From a checkpoint of a small mixture-of-experts model trained on Wikipedia.
Size: vocabulary 6540, 19.6M parameters.
Experts: 80 bilinear neurons an expert, 3 picks a token, a softmax router, a shared expert of 256 neurons.
Below are experts of layer 5 (counted from 0) of a mixture-of-experts language model. Rows are named router (the router's row for the expert), gate (a neuron's input weights, with its number), up (a neuron's input weights, with its number) and show model dimensions 0-255. Each number is 128 + 24 x the weight over its row's rms, rounded and kept within 0 to 255. Numbers have three digits each.
After each expert's rows: "gets" lists some tokens that make up at least twice as much of what it gets as of all text; "mostly gets" lists some tokens that are sent to it at least half of the time. This comes from a sample of Wikipedia text that the model never trained on. Tokens count by the router's weight.

# expert 7
router:117124103144105139117114090149129179146139113096145092117151082100110131112075169150083132110117121167117115166130196061156105130149148145150149148123120149173130111083135132136167160134140152128147124092119151165138156104122129120136090119105133122149079101108173144101149103112134170090105126162106161153114142170075122133150118150143123128144134158118129143152113103126103101119118080130123128168128151115114136079181092146093151126099122167139111100104093083133126083149121132124123138133143160104108152113176130098094102159126147126133110120127154176138115113160158160130112153127110137103138119125114160107118104145120134161123138141138134139142120155146134154131157082143082134144164100113098120128149154171134127129152100116141113122089105130167099093138127114
gate2:146080103095118114143115117152111149126129149099162162123134135108132089114146161151122111118138142151159120112137106123145147110139157094163146117145122125129130138149112090092179059098119091174129115167163136138129146105090146130145107173156113133109110130106146153132130148089099142199124159088136151159113142128071140142120114133148076151162155125147174118128127113089144122100146092136128098117090104118123139126140110173147166109170134115161106077109102121130112157113123113119145083128101149123112125087130145166120109132138152118126107142116109170111113117138118162116110117138126192145133136117132131141147079123140167144115150146123152124084183088138143151132121073105157141159109134128133118117179162188130139155134114131153146109137102117134116128118134079
up2:132140164135103124126087152127142120154126143143113151102118086143124176118125080131132113129139079150116136113172153151192177138111148147134129164126149115150104136096136141105093086141164137135121092116076091129104116157160122097140166105080120119121120083102112142095110130123120100136164140113144142113127109137116148137138134119103147141094123132085130124103098178168086108126153133083072103151150134121130161135132117118122139098148183118167141167115132137151120191101185126116151111131122153110150134085111148162115128112128163164115148139165124119153138139139118135146152101130119122139116080141113139139116148153104147104135101139109161158126101109118125139061148125148135145126124133138116124112129077163150162113128105081132154143182134135157077130074125129
gate3:166130147119136105106096130094117095134104076108096114117098154175158137173140137134089152136103160139127167129112125098066119151099125129141125125141153129085108130148082152129097151135147131157155133129143094112127173107152120153124128132116097115153158127128124160131132145092130138112137109116147109182167120130112154163113125100088155151137098150131138138136162149113132116138106146099121104097163166047148165110126193111097112213075124096086139098111166154146149097109134125135110117125143126120144156091112122118111123153111149131123119129164126116121154143066127105152097099077133121119095126120142133114145100124132173106146150140126094146132115185145087117165095105106120133140125155124146119106126144118137113101117118147139119094112092131129106147135135139
up3:100147121136083136146146145163121105136099116119149083124160108108086155087089176111136066139129135110142100108072164143097096105196131137121130119095131122187123118133135108124157134158085127107098103148116141107153083120139135168152100128137089123155170183127126134127159108128119133101086143161125160164143128102157115110144160181150110135107151108142135132085153126133094128131185091143131131164115129173129139151131130140132154090162149144124105125107118122178115131113149149151141122124110129068138127169112136117171134117112105147109127130121129163134146118141109144118110135144155141125126167123147158118125109141102113119157128162123151142115149097169110130110149156119122128107157083121120126128098118131036116143111124122103085132097162136159109133117119122
gets: ".", ",", ".\n\n", " (", ".\n", " \""
mostly gets: ".\n\n", ").", "===\n", " ex", " where", " but"

# expert 0
router:134154130161131100146165139142115157128139127177157105149163160149127120131144154107095123131148119102130134085109120111129101071156126104117145126110100140111135143131113139153098150148116138118174136133121143099114105103182146128125106141081121102110178165109107122161128088191113110137142174092161172099132125116145098097090141137137098131147122090148126150100150184128089103113121143126160134105125148101129118144122131150164140065146144105120144171131157102143141178151116121129148131131123140153130089148162118087153095110128121164120107143161140109135125080103077150166114100172130143121119169178152136158118119149134120107152144152128123100143131191173119090139111100121117115132135133097097132127119124154138132073136112092126108123146160143111151160086123130
gate0:141097137090117106154156098127111117146128057097151112144113146123152142172116134127109114122140091112125124156100089127120129126127115143151176098147147110144135164141137137124143078150113115125134155093145156174111102113131127167130115097158151131143167174110163130100135135134118102096141158152080172100087118125133146108117102140123140129130128114134138128133156033149101136165105139160096130086161129138139149135107123107090108125100109155140141139112119092150129153132155096117160162128130111143135186124128090131107064111094141122129080113137146113118130108135179116123122134099098136172115153099138142157141136106139132142142166117155108102079127159094116094152155139134158150146130109074137125157114185149094115116140131145129171126150114131109159094096126144
up0:118129096121112106124144141140124127109103078071094154081095128150103191140132092095135125156104102093107126151085120150103134168145118085093140131143103122124135173129109144115147095121141095110100128154095153144104110156100117133106129147164117130115146153138139144172163163151119128134133144114145134136119118134167146099103118131116092104116101129129080112107086109144156144124105152132141079152156104096140136144146142119133108143140103146105153151122115093115123154104106115149105121136163120139121144135126095130139121122146141132097095111086128174136104124107143127077139065126131136096111084097152102150191129101140145127108127134149146096116093125124129101122136120163163145172102105143112144093165106133116129045128146158120170151158138169167137090128082127
gate1:137153072131130139123151159142148161104114101120141106165143122145150103141129137142108119103151094147132094149121140083150134139130108098126129142177123091143122137138094170095102145102142125162104160134107159137137109114163077148122121180149132149151096112162103102105114139129131079086098099120120197124121148135133104157130171116109126100140109128126133107132085146137109138117123107134118115105143132120087124097126185122133092147158140125156138102146098148163141127175164154128120123109101151114100132109114095139189148117148058136141165106127119123087082107104152115130169101102119079117131187120115109129158130130143090170143099138131146118126112124137132131170093096109173124167124138125116117117177140114090131102119088104116109103102096149124120115109156105
up1:111134152141154144141163153155145111163107152111149171121125107114139147115109133125124113120118161109136156122170140166101169138164115112142096107119149100115095138115139129102165105151135112139121164147102086114073111177103156106137108162127134137097077129086150127118132178146104165156089151116117135162102069097078115146099143148139125127105167115146168127158159109112109142165158131111141122120159136152137170163103144154112148135138148176155149107101131152171127077129134170109153120140114100076122149123118142106137131136108131134088118130104130125139197110121135125103109149145140168189125142143154132127142108153126153127171140145133136122171111157088141082129143118129087134149129139132123151134120142134134098158154135127094094175126121136088083131135144091
gets: "0", "2", "3", "-", "6", "5"
mostly gets: " p", " h", " Sh", " st", " Ch", " No"

# expert 9
router:092172148114117113089114115090136151154151103152131119136105084107152122140150115133164135078145112135168168100117123124112130141116105144160129095118122110108105140130109115146137106122168135113151102118164149105112148140092092093110159111146161110101092145102147146105090121125074131109123118094106114094123144140190123147148151102138137148122166107111133123136128145135097133145093142087137107122142127142103131126132136077126197157153071108089123142100104148161098088106142151121140096153094119098137147114110146125138116113149188104161130136170128134136145093145120123134107158121125136194139095165107176124100118096113091126104132143118167150142109126120108113115160127119088149131128116115159128155114185142152134091137171151117140140157117128126121172063108133
gate2:144118119131118135164123096107174134118112148143093109110128149107142128140131146141095139124163109124110127121152138158125107127131099139113126142129200121141091139131104152103130088115166124114144125141149183105109116143136160138183105130143147112089127155119096130090176156089130087097136088112102083161115145124129129116130144152108122078123139111135162134120137189122131139108148088087144127124126133115120141120136102147087100147129146061104158147132145124139139111130144120133096123169133107145115169146119093115119106114083127098113134126073147085075147137173164166096171076116086129138120124111145130132142145142170141146117098124102068118125131083082144122122112130135141125131151164143135150160104120104119149153106130145114120091102104157088100090125170161
up2:142171113108144122136123145114141062141138114130133092094131173118119142113097131128119139142133087150132139164104130170137131107160124137159131139151125084153143140119103107120127131139121180127122160127176136107177125088140162158127149144105157165132120084110058105115151156120133126134076130098146177129155129136149138121110098132172171140128132120102109133130106121170151162174141112141122108117141162098142122059086110128124130086127151115125156140112155153163133156126120120138137160087143149167094124147130126112113158140124150097151055146145096126126153141125131135166130144117136113078157172147168112106134132167135116109080118100156125138136133125155099136136136134127111109147125137116119133095136049137089081099117095119132158144150169126131156130130129106
gate3:118156157125157134118104122107111103147151145118090167126106129156159134104160046099135120132095099125143135123156148161141109145097116145140129124147175116138116148106146114165133154179153132082127096144118172124120121085112138116146136140140146172134136099112159114158155136149145149140121118099137123106166155184104147128149166112126128175173131089106099139124122126064167110124126080089146121148145079150151131134133173145131126118116140149106115133121111160147133108146121180103131139124146097124153157121090171142132154132181142114129110104107118139140118126109128132075094089175150125119095084100123119149112140114119176116077127154135113143101124072066140105119122127133154125113122152149144093133131124124145124147081184111133161119139134145135144144140147116
up3:144154141115068129083128136162115159113140108152132123140118131131121100156134153146108116130105113102200156160094124107103122143157122188140161155124172154135124085117124114105159148102099119122105136103150131156124133137118135100081115132164114139099153135142125147165077132149111140144147156133157086128125121155124116134144151108135130135116093152151130082134142093094116078142150116150116141129143142155131151143124114167157117149140150135108090147116086110185108108109155100102150146060127125115140126139117144149160107127169135123136151069120124104130162106153171067115100162158108121158146132176118134093127095092092093138138147141120172152153159171129128130172134103145120136101119151133172156094094123139137136150161128103149152138100133142130150136092145131
gets: " |", " the", "9", " (", "1", "|"
mostly gets: " January", " under", " February", " all", " been", " about"

# expert 10
router:149113132139127119135145145099138138145119147119138173109104118141162157103143131139146116123132177137112135117134141136141149125101150135097111130178090154120118115166086170111149111092129101153146118127097130122145170160148127118161167124111124139169162176142149155140190119137104117133157165125099090150130149082112122101132125130082098187151106167112108100120111126170158149120165126155139115150138144093135132129101109115171109084124159124111161159138121139105153161124139146143141100112105157093173135146125107126138161110127112140135105124147072150161143137107085144076128112092168136125083126141144148162143116150132170130125122137147081146083155118129133124119091080093142124124153114116103110113105090128079134149092147109147135084138096186127140143165110137
gate2:164112124100112110136162114129129145166134166112132138181180123154115091146114135127129192139118138105137136156124139127137106125116109115140158170115148142110173122135150128148087168064132115130106124093129149075131115086122152148116090147141129129151120122119184083145108132154136138134109127172131124146099139172119083129114137117121110106120123123144131132110136087135134092127101098147137145126164133133128131110104147160066108155114108154125101096143120137131122159129114126092139143104117124157098130120154073174155123138148157061114156090161090095143114123117135145142120159122109127139139129117148120127114149128103102176101104123132132091159162132140106202063125140120179132080116120132190114108137102154114153125124118150147114133109176125094156106140122133
up2:138147147124123123161136171136145138124151157134096141130128157169138103116150085139126121112134121108093097146114121123174109083107152149123132162164116116082100135120147109107112160134119117150135144126123085136107134156147134095160142143102133147145145137135126146134107126123135141170176181107145149119108137147156145110088136118120162134125119064145122134164142110111073152154120117156187176119124109116124093113135162108133143125171114084109105124172133117151128137103151125139124074136088099131152109158132123104087156141149129123162178143151140178126175142104132141135117178106122153134152146169159130125125093172112131108103133102092175125105108128165089125148135084113139113125130136160133103144071109183096110147132176146154141109101110145168108148109106148
gate3:120100121173101143111138138148146136161143116104109097188134149120148137118139126126118075137119078128122114135179127111113118080126129136132106091156148133168116144147117120095110073105146110122193095155161135164129189108149137142129100095125122083107127155121147063091075131150113127125123119129126120090092118110080142119166142163133127102156123165119126169149126180072103176122102114180107100138119108134114172093116122127147137150120102156132158114120128133120126116111129092092141142104131141150119167141141102158132085117110134155118150148146132152178151131120164122092140086132130139102134122136107131127118132113159114141131150112160146158147132181144150126128097159129140106168149081137122133146137098133116156128151106083104132134089107136130127093120125159
up3:131140164133190155147154119143115121124099151187121123096111152132111132094147109119126132118110124122132117097128170125131187057136169152128135148075148096138103169131127083086150170084153110129141096121110090082147114166115079127127150138137121103091153134142127114123110094138154159143154116155117092113155127172135141084163110122140160106125132138129127135139154114149131100145082140159143145143163141085141150153117125140146145117135114089156180142151132153132122119102161152104108159120121140180103100114175144154146119144145126101140128158153116121127173128129123144125147144066129104134128171090159135141169127199118121119125153096137129113127146130109117148127144137089146105110133093166098096103132102129110141124131098137173133157126133166113119140132149113
gets: " ", "1", "8", "6", " |\n", "7"
mostly gets: "==", " |\n\n", "′", " Sc", "==\n\n", ".\n\n"

# expert 8
router:122158107107095114143138102113102132107149113152131148150150112143083150124131130128127075146173148115147116123117083127161147135129118132096147132111157123125147150180107153126085113084107119122137086148141159151128140115112131163140148164134081162146128145130153187106123152148141142147103131094104200134147121148151121124158136115112127111139100122135102108076141123104123143121155067131083130141073102099138099131161124148101107110117128094102104152130173128125088130117127107115108167132114113141148159130115155144138181136156124103143094101165088111098088142154153130089145083100114116099158114160077160099120147104134119152088128130123109116132166109127102145103088105138094162108121119143172101162124086120083149138094117125092118130119140127105141138099110155
gate2:145137111102126146086137105131121099122128121078114119111114123140168100167105133159151152105119156140111145124129138143095140196070133107148128122125086113115115080102168109107157141122137116131125150095082169172119160130142157134182145145127118122144138111109140089104151125158135096130113138134161110083126114129155107131144108133116181128104154148120188129145122134129135163107111156121163132124142106143143118114103131131123104165099109129092148131130100089112149186149088107160085070141110207153115087095117162113091101145122130134145111104175122115130142072166108126125106176133125126133109102124135160150118115131125109099151155139117122121108073111108090092103138142139125111144155099122128120152119139119148123093129130089130093099105152099138129124105127103
up2:112129118128127120131108144167175102070107128130147141121100131116138116127128120116132118149146157128125154158170112117148092171123100133103163111143094107157126120146139103171135145131040105170131100081180114104069100152137134150167112125122132123145140147098106126140101139146133137142119115136126122135150153150133143103119110146128076121145138147168110131129137167125123127128138140134116115120130129108179094133159177133095130126124173150154155110092108154104139118067132116091115115122106088105127140073126158139146111054131147104095119088129151072119158128153108146096141141157128099120112067117119159144149135084167097138132158098159153165128136110093119131134102125074118148151128092124156131116144157133109163138131131094134146116130135132107090107140123100
gate3:153129114154129161145154150168114148124190127132149143135104103111099159109121146141129105139121130134147076104133152151140095165105127159111133153111074171117134125105129144169154134141138122139122099145125166147118105171108095135107119117160093142120136105114097140142102215143148125098131120139160115055143124068122089108128111119121148091098148141161136098149133093138101126135125133146135089158118146105094123122113108174149151142157129160113140143087121153110129145102155131137104086094085154155096139111168083107173143088122155132153100140085106157145146104132131110158117128128157129122090092124145126150092094125111118117145148132132110121112139104067168072132129135132120127107121132150140141111141167083117155094086133144153100103122136109137119127119124135
up3:113149121098100124104094083124122092181090137141120157117159136138185170116053125129169132140134144124094129137124155122097101118129095119121124117148141140100142113095123177147129118137132120098122115132179132104135162110077144134137083160106154125181086149124164127103108118107155122104126082106095134085105137149139170121146139104112085115133144137121141149156150153131131102153106087139125125135110153097142113124187112094110125180108131138167124138103144122130143111135078116156119148112118136098141184131121084112141109165130107135151076170121144150082089153145134137145146106126116116102111118149138132115140112100164160169157125161137144118116093096158153129128112150095073147110086130116146143105120108112136138117100148102120118148126102104113097162119115133
gets: " ", "0", "2", " was", " |\n", "-"
mostly gets: " was", " were", " had", " have", " who", " has"

# expert 3
router:147095158108066137107130103165119136087133147074128137084134116117119107095138169125156124117074128092148091132134144160138142143108122122130085117147130138123161096088167162141134145154127163119109137099124159141162116110089112124094096116123115114100118113148136121141098158123165089122107121152170126108111164109134120107138103100134130137186143157118164101150145130095150136136125165171147119157148115158129118146118102133133142149164151129118133083151075122117143158128165111158088124106142092134139122089101117114111110132101113128111154145119149101118125172162176111119109153138147085095099145138110075144132164110179072127103124105145124116131167154106113179151109161137155136102099138152139119121154136100098132147093124133128091110097106096123103120163155139
gate0:133107126072117110137110135089157127131132145128147124057132136087144092106109139150090140087119155124120142142147105090108156142115147146094094116161078123138125137128097094121068155123109110178103123123111154122144117080130161127095121113113152190128105119141104098100109127111118106117128115134182104135108133100159141130119138110124096120151156127152117125126134132139111167149120111149136064121136116111151094118169121120093118139109083122107104112137123158104117158117167122085100119116118129096067150152062149121083149178145138101114112111150127103106168096137165120113103144131137142134130134124124099141130099102177116156116105142090075156133148147139126201138109137159121121141157102112087114133158115105087121119144118104124106114163105146127127117127121149
up0:124148161121096080133119099094139181141144089156132080129141145125099127105086144128127117139127149134124115146151120106112156142108112136114128093130066111141146172120137151148092147151146133162102109130145140156110137136133137158143108183155067132123127155133102113133135129106141147119142131106139128137122156147159068131160145151102161090138122079121147131111159152168096140135134096147112095167174176128136171106113090096150140157115137121133083119097135127105121121089149074175109122161145118113130133109148130117131088157082119097113137101126103100122071094153119161142115154129111109164113126147114127115145145133122097156129114091152143122170183160098145158143165137129107161125134090118136150132139122130118116132180138158163152132128148130134157120064148127
gate1:117149189132123131137112145158149140123145119154134152102156083149098113145083103151140112158131126129113192142174070190133124125114114140151142128184138142101129153154133151121168158151158137127110150128154156127111166170099094162138143123103116102094132101145142134113116092170095146124124111089134193157108108119136154141124149087108109105097175095076110132061137093099123122132181146141098121122160131128143119144116147172122088142114133124116111150155126141132146113117112124134104145130132124113105160103146145116122119100144150124108153149088107104130161120100167120111118105107135098151123170121141159134134144169119125156119144119134121182098142146075154128140164118118116146119162131133100152128134133099159094128121111168127155134157159111110125143133126068
up1:155115168170095123129100127107121164143105111127151151119102131135154160188153105133119114142114123121127105093133142141134145112093134124122190114110136148121142090139121142109175114122166118111111133143131123152119120153153117149119158094129182125158157127126099123132115183092136159080167135130122113086127107132110155130077130149121162142159138137124118097088135153159103103098099166108094110124128167124102100124131132108097138152177125134152142149091158174114186095131154094112164121120100149146164105130139109104148118112125127152144120132140160142162131111121168085192102091155157119140102171147112131155187144149119087155160157122113142143142150147126138150086139109126129157147106110090077099107138121120113127150156124120148119164166141171103128129141114122
gets: " a", " the", " an", " The", "\"", " it"
mostly gets: " one", " new", " it", " an", " this", " its"

# expert 11
router:160087169081116148128117146113119188124165104090127126159120093069123140133135083116098133146153131104089115127128106157148136157155098135123151155120117129150155169142163158139120142105125146147119124139116108136107107186101135129145127157130143156121129115062124061123115147147084128110107141112123128109117140122107115167126147124129130122127091116155134126144133136153131173151134117137092146142113125154129123128114136102121115127131144100121091069167072091145139132073129138135126134132206173138106140093164150139099095116145146144128122131087092107157139181134145147090137119139105145147111113126114109120132099098134144110090128109131146139120126127104141094127148171103147165172155121109128132112155134096122140167160118105134159071121140103083126140076139099
gate0:119086150160116119136110178116129119113143120123175117152122143155109133092158139093104117122133134119082123143154111165100180121141116149103118137130135074119129125113132129195061121118136127147116131120166180093118115119103127168148106103122097177157123108175140112123137111116143120144148154131146119121143149139183163133154090121140184095100104122117128102096106132087084131093110131137147093099150126142138110077140079109119134141161084136148083096125111149098138105120134068088129142113113121132094138100133100127099159184124127147124166122147134135138149122085141107187155146073125127134120116099131100133130069128124113128146102102125142134142141122152138118161107112123138121170104154150155086102123119114104117140112142139107123126140104138161131101125138168
up0:111105155090072123127136103133087111111137165119148122110123134138121120166087109134147154112106128146140132125119112095139119123136099140137143169115106162155171128148169155105138115142111173125122211111119120115163136125167180140066129114144106107115138093098104141104122099136100098079121126134130113091148127110171057119120119109112109129068122171114122129101140128119127106115127120103106123148197120113101125170118136143132116140122157143132110149139097112160170136157107158151091120134121129116116154149154139106144135141110078126133123121102100134142091144142137149098134093132107140101120155135158125162158154150088123178130179139156093147129126116074156108126137153070136144087130110146147131131136128127115109157135098133121129161136114094111132151147192105
gate1:115153184163107115110147117119143103106134117143124108147109144143174107131122092140136082110123108137124109115134134103123125140105165124139147135168126126118108101138156113153113093156134111129119127117153153109139107147124131126136151116116163096102074114136100135073100125157124101094146149087152162156079122166145141150138140149142123135153129112090136125143123147140102087121124134121130168116046152146158119128169114109170141094102139145126164150125128122114157150090106135105106109130114115121147080145134099144136151138140139094133115098131119097090094171095109069151128165081129093120121132059108118150131132132140117128129078177115129144081103145116134121143058142118098118128105147108111101128129136183174092125140135116120096141121144181171111111143099120
up1:135135125135107115159127119169112173123115131130144137127138135151049103089128100126124138149143130172154139139109135157131122130157096140173113113091148159149127105116126155141108142109119127160134134156102091142137179093101157145123120181109143163116123130132156088117159151140160135143121097156139121126133164124139098081113124098169091147185113111112169162138114161096154116125123096130127109198149111132088071132098122138119155145162135140159107125130126114167139105171130163139142153100132146149145151113150134130138123133127084125120176144143125119163107118145101144133160078147127158132111125160112157119085114137141093120124081123141110102149121150098128120110150132098114118146162142132112133113101091121129165106110148116160168129067155083094088143117179134
gets: ",", " and", " of", " in", " to", " for"
mostly gets: " with", " to", " at", " from", " as", " into"

# expert 5
router:119154161153143130113108143160137132123106155150094130103131130103131108149127126129134145144139115148093167111122157097102128095155104131153083121119142144118132134115106125106151140127154126125150192166104109107124159157172128119119152105160132107097141106136132083120149153101106121151189081132091099133151118151136121138123093143137163089120142133072059116105067124099165113165126175125100110107117168130121158172105154101169118142125125099115128141146160163118119128096155092163155113114080083148133083180125130089148133112147125145126164111115086108158124118126109145152099133120117108132164146071139107141110100140136106133163121150109145137146132122113187124152106138113177127115147135135106112107114116133110096105123139132178117148146109135136159131183134122
gate0:119116098113128122124133089122130107173109132139158141149101156125082128131196132088118134144100157123122112152113159104116155112107204107097147181119136116132111180150118142138155126133099152135093111176115092126106125106137171139096157120099147162122124066148084120127123172108166149140124121120117113115112128099121115090083140111127138110141156148144127151119142098155120141169154162102155118124154140153100118150089117170174106168124132153119121127147143135131088108152159130156130134129117160167120113130108159135107097146084147124134095116068148124109112137078138159103097117153147096117129114086118131127085110160122141136076140140148124140121088143129170171105101134159136122113126123135088127161123121098087155142101106152125139126142165122133151118141084137
up0:132114083170128156085096146188107135088088133146135166148114119162130126133095077144090131113118104106130100152147158138090091146134149108082082150113096129126123121123115144139089124117086133124178101091126115112153118151126148139119131123175127128176129162117111140136141052143138099118081135148125064147118111100095167125100114126092110116104094114134097165071102135120092129126163154142101141116108139153102139099113128132122110150103120131118108118154122155095140119174099138100117103134130138138134113133094086081091135113110131143123165136144123095143135104081066146128142115091137101128128123126146114105145150161121155149144104114115145159124127144117132125182091143121144123147118108109086097134107120166118077124138134126120137123122168120124113095122156106
gate1:059142101124148112148108181151136136117131100139158126163115116149112133124125119173078113112097142145079100141156089127140124153147119110094105162108141168118122125134124123103158157141181113139113156148161132103137149129127185091117154109094132119130111147119143128101134141101151119143086130153143128165137136124145189091134132154116157127133149123156143085088138074122116175118127099092146104134084133167121177115118105145154136129122134129130118148098117133124146122102116179118122112172134129141094121097170123144162139112110144123149103163102127115129173120127141124090097163159148150154125114144118132147137158156108135114159124132082095137092187068151146151139100175130131129128147110169149107108086135165122153151122148141149144154092124104153132130142147091
up1:126138106125130136141090116117102161108120115118115137099125165128104136155131137172151191161135104115128141148123090152147110114143112118147128095137154142151136099166107132179102111089110094150103154120148110112184106158094112136126127122117133132094151137111104123135109121134133145142149134137121096141192119158069113089151156098117190092064128123173130100151115120144117144122132177168110112131135128148149165125113150119128119135110171151130185117113166094175111149122139127165101112179100154103128088141108116133121157119089102115097117129142170090131136119119101113134122112148154155103121138119113117164109158183116182127137162120146133166117143148161115127118151138102178124077125106151116090114070130101156121142120137129136122164105102137118138131123149133
gets: " the", "-", ")", ".", ":", " of"
mostly gets: "=", "ical", " John", " States", "ae", "il"

# expert 2
router:118139109150127135168159170138149096109149085127078099116093100138100097109152080149151177127099132095130102126141090129099116105100115097112115162089121122125068101114129054091107107144118143135092135177135098165086112118137136119105137115153134156117136112137146130127125136109173111118145128169156110132151118152107131120096126129154116124102114118164097108140112160133125134078156106111146170095133103119154089093154152127108126138110087152166146133118131117106121120151080146107111178139142110152097150125124091151161120163120126114136126114109157101126092073129136129146133137108149157110122135135144108140177126131090157120145123121153104120096089107105163137115153126144109107116146088105129120095141123148120150147182140122061137138089126130187115127153129134
gate0:122169126178103143127132121136141137166163095115161124147120134138115131111088180121109125119103151110115103120127090149110086097110132149163149127141177106134104122148110129117152110121134136160110123164115164079149138093114094141102112119146121105150133123083149125104152107171079113104129119135075158127163126102128148114106077154134138148126111124086118107136143105097117124123129146087122113148141124139136122124085108131110160138119157141078141087147115148137143138112145132126123147121099079103146145116116077153160131125161133096130095064134126121122113094120074100149106118102074131059093140152104134129117176112112117185169133125175123118151139122112103103140170111095118103094134114112122085116170101126148134092124133165138121129118087087110153133142109138
up0:113077111143158131145161156122133128136170151110100115132121120099125114081131165121164114145134121175184081139150166090132099126127141177097122097087118109154143118097119136185149109041167118116151152125178142115162140093133078123109125200131112137146151136201093156171150126115172148102090103143117156106133144172140127107112145129098105149142128145085119144136118125130148127129119100152133133129100153150138108104132114097121121157118094090139152091085136081123104110086115103126166139092145126146143129123133116122096145178134140137115128130139144163125120158149122122106154119119123153118156136139137145141133139124140110175103162142096131089127124140144093126094133141113125145108094115130119139148132106161092139126121162116121119131141126137163097116156156122
gate1:116130079174163123142162104098146141100142088141178126132124102120121170133140139150121147077135091101143151120114129169129090146112152126114114139094083151126132106130163103138113082156139120120114155127106134110128133100171140108120134109098070162151148152117090117155111167125155153153116137143135100110142108090145091138122155137123140101102165098080131145159159169094116102152117159157137111149111123115123160112109144131088122133149108141185104118105110091185151140097135117147125134147126176139130119091103110132155142122126133126110159117111128117167149117112126175145109112129170181104123138108103130104115161153128116117166095101142115107162115133118091137121120125124110134151077076150139119121135076119112154126175140135108113123161120107119091166177171124
up1:153125124150134132144089112176100135121102181116153118126153130145124151165114164125142121162101067121097142155065135128142109112122122098105140136132129081138120122097153159111147150131149148147071159146102125073153108096108125129105120111126106099143102118119132133127135118141130120121095163146156111160112134120133141135122205140149130141165128118151159121099134157143131103118114095140133065144140149145142146128119116091144126146121120095109163088115093127134160128128142144153177136089123132080133129116121132134148132147122120169141170176119164165134136153151122146123134085084167124153124154135154112134137121111133115118143155123139119133096104126077098123150137148102124075125104103097117098177159124125161053112121111144075096119148162136150161105114092091
gets: " ", " K", " in", " G", " V", " N"
mostly gets: " K", " G", " V", " J", " w", " H"